config.toml
router_score = "softmax"
balance_bias = false
router_z_loss = 0.001
init_std_router = 0.0126
vocab_size = 16384
lr = 0.0039
batch_tokens = 65536
seq_len = 2048
dataset = "wikipedia_en"
Below are experts of layer 5 (counted from 0) of a mixture-of-experts language model. Rows are named router (the router's row for the expert), gate (a neuron's input weights, with its number), up (a neuron's input weights, with its number), down (a neuron's output weights, with its number) and show model dimensions 0-255. Each number is 50 + 10 x the weight over its row's rms, rounded and kept within 0 to 99.
Before each expert's rows: a language model's description of what the expert responds to. This comes from a sample of Wikipedia text that the model never trained on.

# expert 13
What it handles: Prepositions in names. Prepositions, especially of, inside proper names and titles or linking nouns, such as Palace of Versailles, Encyclopedia of, tasked with.
router:44 49 35 70 35 42 33 54 41 33 48 50 62 49 65 45 57 52 43 53 46 54 52 41 33 54 38 45 43 38 59 43 38 45 44 40 42 58 70 47 60 36 38 38 61 52 41 34 51 50 40 33 51 47 44 39 48 63 46 54 62 67 37 66 62 58 46 50 42 48 50 56 36 62 68 40 53 46 60 43 42 43 60 64 34 49 61 37 47 40 59 68 67 48 45 55 63 60 51 58 38 39 31 33 46 55 45 50 40 26 51 48 54 47 56 31 55 67 31 50 43 50 37 65 34 50 47 46 53 44 51 39 65 46 47 44 79 55 55 52 50 42 38 50 45 53 53 53 53 54 51 47 40 41 42 53 44 48 56 66 49 70 33 55 48 50 59 49 29 60 47 42 27 40 49 64 59 38 52 64 76 56 56 41 60 54 53 46 55 53 29 40 61 48 52 67 65 59 56 54 54 46 60 48 42 55 38 28 56 41 41 54 72 58 53 46 59 45 66 60 51 49 54 46 48 43 37 52 61 48 57 57 65 44 48 27 57 52 47 43 49 51 48 31 47 54 55 54 57 38 70 36 63 51 46 57
gate0:57 61 56 65 50 49 74 50 49 76 55 56 51 44 52 55 43 49 33 59 40 58 46 56 52 36 28 53 52 48 57 39 64 36 54 45 46 58 70 40 55 29 40 20 50 47 43 25 42 47 59 47 53 48 56 60 54 54 65 48 38 43 47 37 42 34 32 53 62 54 58 35 42 26 63 47 32 46 29 46 47 60 48 59 59 59 39 54 46 41 56 41 45 57 49 51 49 54 52 64 38 57 47 48 45 53 44 67 57 41 55 55 45 49 56 66 56 42 84 52 44 44 49 59 38 41 56 40 44 57 64 41 55 56 34 62 50 37 35 27 53 57 61 50 52 34 66 53 44 45 35 63 41 44 43 63 50 55 56 41 54 51 46 51 58 45 50 36 47 52 52 43 72 31 44 71 46 50 54 66 63 53 67 44 44 57 50 48 43 53 41 50 58 60 49 52 44 70 28 69 49 44 35 44 50 50 40 40 47 38 48 42 55 50 47 43 60 50 48 58 69 34 51 58 34 58 38 48 58 54 48 40 54 34 58 47 51 57 38 56 45 51 53 56 57 37 47 56 46 54 38 54 51 39 28 44
up0:53 70 55 64 35 49 60 58 56 46 48 51 55 46 55 49 58 61 40 62 35 55 50 51 59 41 35 50 41 37 72 62 42 44 49 42 45 50 63 42 44 41 39 53 49 54 55 35 50 49 38 45 60 43 70 66 37 53 57 50 30 41 29 46 48 51 42 55 69 41 50 53 45 26 65 40 40 34 44 42 38 50 55 60 48 63 44 47 61 43 54 38 34 46 43 58 50 50 42 60 46 43 57 62 43 37 50 58 42 40 45 47 37 53 48 62 55 33 75 32 46 63 19 45 59 46 51 62 47 55 58 53 70 58 32 42 54 36 39 30 47 45 49 78 50 39 51 42 48 55 49 57 56 64 66 55 46 48 72 50 54 56 45 49 47 50 43 43 55 54 51 38 58 38 50 60 40 66 45 51 63 43 58 34 54 48 48 40 44 47 43 53 62 45 51 52 46 58 33 52 66 43 31 59 52 46 63 36 53 42 46 44 45 53 42 45 57 66 43 52 53 60 34 43 41 42 48 48 70 71 45 30 49 41 59 45 35 58 42 44 44 50 52 56 37 48 40 36 26 47 41 30 59 38 34 54
down0:56 25 54 59 50 38 39 48 43 70 59 44 43 49 38 52 72 65 54 51 48 61 45 60 59 48 57 46 58 53 58 36 64 61 61 45 44 61 41 40 36 43 60 50 53 48 45 53 46 52 46 47 51 48 56 36 48 78 38 48 42 51 58 47 38 39 42 73 52 37 52 67 51 43 41 45 66 59 46 49 38 40 56 39 48 57 46 54 33 55 55 71 53 46 43 58 45 65 44 51 62 51 68 38 44 56 40 45 54 56 66 63 45 39 60 51 29 59 42 63 45 60 66 63 61 58 52 39 50 44 47 40 50 52 66 52 52 53 58 73 42 37 23 47 43 44 66 45 51 66 59 70 64 64 35 49 64 48 41 54 59 47 57 58 48 46 55 65 61 43 74 47 61 43 48 45 69 55 59 50 63 36 49 49 49 65 61 55 39 53 53 56 53 40 53 44 39 40 62 53 43 23 36 51 34 46 54 63 46 50 43 41 54 48 52 44 54 54 57 40 35 46 59 42 54 68 32 51 37 48 52 50 44 63 32 42 53 57 70 52 44 49 52 59 53 54 33 24 40 48 56 44 60 53 58 63

# expert 60
What it handles: Argument-linking prepositions. Prepositions required by a preceding verb, noun or adjective, such as compatible with, reflective of, induced by, president of.
router:43 50 43 64 47 44 28 59 38 34 51 41 60 54 56 30 51 50 24 53 47 52 66 42 36 63 55 33 50 40 58 44 47 38 46 52 40 55 67 51 56 41 47 33 56 43 38 33 48 57 43 35 42 47 45 44 62 59 43 55 59 55 49 57 56 71 42 47 53 48 51 50 49 53 62 49 56 40 63 35 31 40 58 68 45 57 53 30 48 44 59 58 72 55 54 48 68 68 52 67 41 50 41 42 46 60 46 44 43 40 51 50 53 50 69 35 59 64 38 63 45 57 33 65 36 51 47 43 54 40 54 50 54 52 48 43 76 53 52 52 40 45 43 43 48 51 42 50 53 41 54 46 46 34 46 66 41 47 57 72 51 64 29 55 49 50 67 47 37 56 50 49 32 46 42 51 60 44 53 69 66 55 59 40 66 59 46 46 52 44 25 48 60 45 58 66 60 60 53 61 68 36 61 52 46 53 44 32 50 39 41 57 69 42 62 57 58 35 51 65 51 38 46 43 51 44 40 49 68 40 67 56 72 46 50 33 59 46 47 47 49 45 44 42 38 49 53 53 50 47 47 32 50 54 30 67
gate1:49 53 48 50 40 60 62 39 47 37 57 50 41 50 79 79 51 48 34 41 54 38 54 57 40 43 48 39 55 53 45 54 47 65 57 55 48 34 61 41 59 41 42 58 41 40 33 41 39 54 67 37 29 66 48 61 41 51 55 42 38 57 27 56 51 51 63 37 60 59 63 48 55 49 58 37 43 57 46 57 54 60 50 38 49 59 46 48 65 48 44 44 42 30 56 44 47 24 46 40 62 71 47 49 36 53 48 48 48 39 44 54 42 38 52 32 63 63 52 43 67 61 46 52 43 46 53 63 51 44 43 29 46 54 64 45 55 42 47 51 44 73 56 33 49 58 59 49 53 52 50 59 45 62 54 31 51 63 60 50 57 35 46 42 63 41 54 50 47 44 37 47 37 68 56 59 51 49 46 42 54 65 50 63 63 50 50 35 57 53 38 70 63 56 40 62 68 53 50 39 69 39 58 55 55 44 45 46 42 42 49 59 61 67 34 34 52 39 50 64 47 55 51 59 57 48 51 27 50 42 61 61 46 53 54 31 51 51 40 56 48 18 63 49 32 56 39 48 50 67 47 45 35 44 42 47
up1:46 48 64 62 52 57 54 51 53 40 45 50 40 60 66 61 65 53 47 50 51 45 57 52 71 51 54 43 60 55 48 51 59 50 64 61 60 32 65 34 44 37 51 66 49 44 45 52 41 55 51 37 46 56 47 61 48 48 62 39 39 40 40 61 57 47 68 61 62 61 49 56 51 56 72 54 42 34 44 61 45 65 57 36 39 63 53 48 54 35 47 58 62 39 47 64 63 38 39 46 54 60 38 41 19 61 58 47 49 18 48 47 60 39 43 30 46 35 53 46 51 51 49 54 50 59 50 69 37 61 55 34 53 35 54 44 48 43 51 39 53 37 60 37 40 54 50 58 35 54 46 24 37 33 63 40 51 58 60 54 41 50 44 52 56 59 55 26 50 43 43 55 31 63 47 68 37 47 53 57 61 69 55 64 54 61 66 35 37 42 44 53 51 51 47 58 72 69 66 49 42 46 43 37 42 46 43 54 38 55 43 60 58 66 39 58 40 43 52 65 50 50 48 49 56 50 55 35 59 41 57 56 51 52 62 49 52 39 39 40 50 26 63 52 55 62 40 44 48 59 34 47 39 52 39 60
down1:47 53 68 45 39 48 52 50 43 71 49 48 42 51 51 35 51 72 52 44 41 46 58 49 45 45 62 44 75 50 46 56 68 45 59 51 61 50 32 73 44 49 66 56 44 52 68 51 41 52 60 31 56 52 38 60 61 48 70 61 48 28 61 46 51 36 41 51 55 50 44 43 54 54 66 57 42 40 33 36 48 51 57 63 59 43 65 41 54 55 55 51 59 79 48 61 65 49 67 55 60 51 35 59 41 32 72 63 54 60 19 53 66 52 41 41 51 44 44 38 65 42 55 52 48 54 46 54 22 50 47 57 60 32 55 67 58 39 58 64 49 48 47 65 57 64 51 62 36 67 41 41 48 52 43 40 61 39 53 63 53 41 57 38 50 66 46 53 47 45 59 52 54 49 54 32 46 47 46 53 37 34 54 52 57 53 57 43 48 57 65 73 49 55 64 41 48 45 43 40 50 66 45 58 60 73 53 53 44 55 52 39 55 52 43 42 48 51 32 50 62 41 42 47 41 56 47 43 53 56 49 41 40 49 47 47 43 52 74 55 53 60 60 58 63 33 52 53 45 52 38 62 60 59 50 36

# expert 9
What it handles: Personal name pieces. First names and surname fragments of people, often after an initial letter, such as Chris, David, K'ro'kidas, Gra(f).
router:58 42 32 63 43 42 51 59 41 33 47 40 57 62 48 56 45 40 48 54 42 48 55 45 46 52 45 39 38 52 73 46 38 47 49 48 49 60 60 32 50 41 41 45 53 45 43 40 60 49 50 28 48 46 37 33 66 69 44 40 55 74 39 64 68 55 31 44 47 47 45 56 51 53 51 45 44 55 55 48 38 46 57 54 48 49 51 49 45 44 68 52 47 38 45 37 52 52 40 51 47 35 37 49 60 57 40 49 40 26 58 40 40 48 58 49 57 47 51 44 46 42 46 50 28 57 48 39 51 44 54 43 56 63 49 40 55 56 33 70 45 48 51 50 56 64 45 45 59 51 67 54 38 53 32 48 41 49 53 55 62 76 47 58 43 36 50 50 46 66 28 42 36 52 56 52 63 24 53 57 64 65 63 49 65 59 54 42 53 34 33 52 56 49 40 62 69 68 67 64 62 49 70 35 64 21 42 36 54 47 40 54 59 54 50 41 67 55 58 50 48 38 47 43 43 42 47 58 46 42 58 66 43 50 46 45 39 38 34 48 45 48 30 43 38 70 46 54 69 56 50 54 44 47 31 45
gate0:43 45 62 35 41 47 57 60 55 45 47 58 42 49 55 44 50 63 51 51 59 34 62 66 32 56 40 48 46 50 45 38 43 53 53 46 50 42 63 47 66 51 70 59 59 51 45 48 56 79 33 61 36 32 52 34 32 68 41 43 54 55 52 55 53 60 49 56 58 38 62 52 65 56 43 55 71 49 57 41 50 61 59 57 32 57 53 42 50 52 58 49 60 58 49 59 57 41 39 36 56 51 39 29 62 57 53 64 52 26 53 53 43 35 58 52 29 65 33 47 50 64 76 42 57 62 52 44 40 36 48 59 37 47 59 48 40 36 55 61 65 70 27 51 64 42 50 35 67 60 41 46 66 47 60 47 44 62 54 32 37 48 46 45 49 75 54 63 56 46 50 38 32 35 51 55 36 65 60 75 44 37 45 52 52 51 61 47 65 50 64 53 62 53 58 50 58 47 49 47 48 61 38 48 51 53 43 35 44 51 45 48 49 44 41 67 42 48 47 46 60 44 50 64 44 59 36 63 69 41 55 55 54 43 58 53 45 48 45 32 52 40 40 52 49 42 52 60 55 37 36 47 63 47 36 55
up0:53 46 71 52 49 56 83 63 41 50 55 68 47 45 49 54 55 67 54 36 44 32 63 67 41 52 50 35 55 37 48 50 47 54 61 54 54 35 58 47 51 65 48 52 42 50 55 28 46 59 34 36 46 30 74 37 47 57 45 44 57 49 49 53 51 60 55 62 56 43 52 43 59 54 43 54 50 46 50 46 37 59 69 42 47 67 65 51 37 37 58 47 57 51 56 62 56 47 47 41 39 62 57 48 50 51 49 54 36 53 58 54 40 42 55 62 44 46 35 54 52 44 64 58 41 69 61 52 48 46 47 45 43 52 50 62 47 56 54 48 60 44 36 49 56 55 50 44 46 69 29 55 60 37 49 64 50 51 50 47 45 73 48 53 31 78 57 64 60 29 56 30 44 31 34 51 45 50 59 55 45 49 42 51 51 50 52 53 50 42 69 50 46 58 56 52 64 48 40 59 41 63 49 72 67 50 25 42 38 49 52 43 58 41 33 68 37 44 44 50 57 38 33 62 42 64 44 52 36 48 47 61 55 41 63 50 40 52 61 33 40 47 54 34 65 53 59 48 34 41 28 56 59 48 44 42
down0:36 44 37 54 63 50 39 46 54 66 44 58 58 35 54 47 61 60 62 46 50 51 56 69 52 42 48 61 43 36 60 51 51 44 54 46 69 45 36 40 60 64 48 61 63 53 54 36 41 57 44 68 47 56 50 54 60 58 45 62 59 28 67 55 48 52 57 35 39 53 68 68 44 65 44 44 52 50 59 55 59 60 49 44 48 38 37 57 42 39 64 49 56 37 54 47 40 66 44 66 55 51 63 52 53 32 43 63 50 46 61 53 80 65 50 52 51 44 45 40 58 36 47 34 45 31 72 44 48 37 43 57 38 35 53 64 32 51 38 41 52 48 50 46 41 45 38 55 50 66 31 60 58 23 44 55 65 44 64 41 44 53 58 44 52 52 39 53 45 59 50 48 42 37 73 65 64 62 45 35 50 47 56 41 47 59 41 55 50 43 57 49 62 40 46 48 62 63 66 43 40 58 50 49 51 38 26 43 65 38 37 43 34 36 34 26 50 58 42 43 43 48 64 64 50 39 64 65 48 45 51 56 56 60 43 51 51 66 67 44 56 67 52 48 44 60 43 61 41 51 56 50 52 49 39 51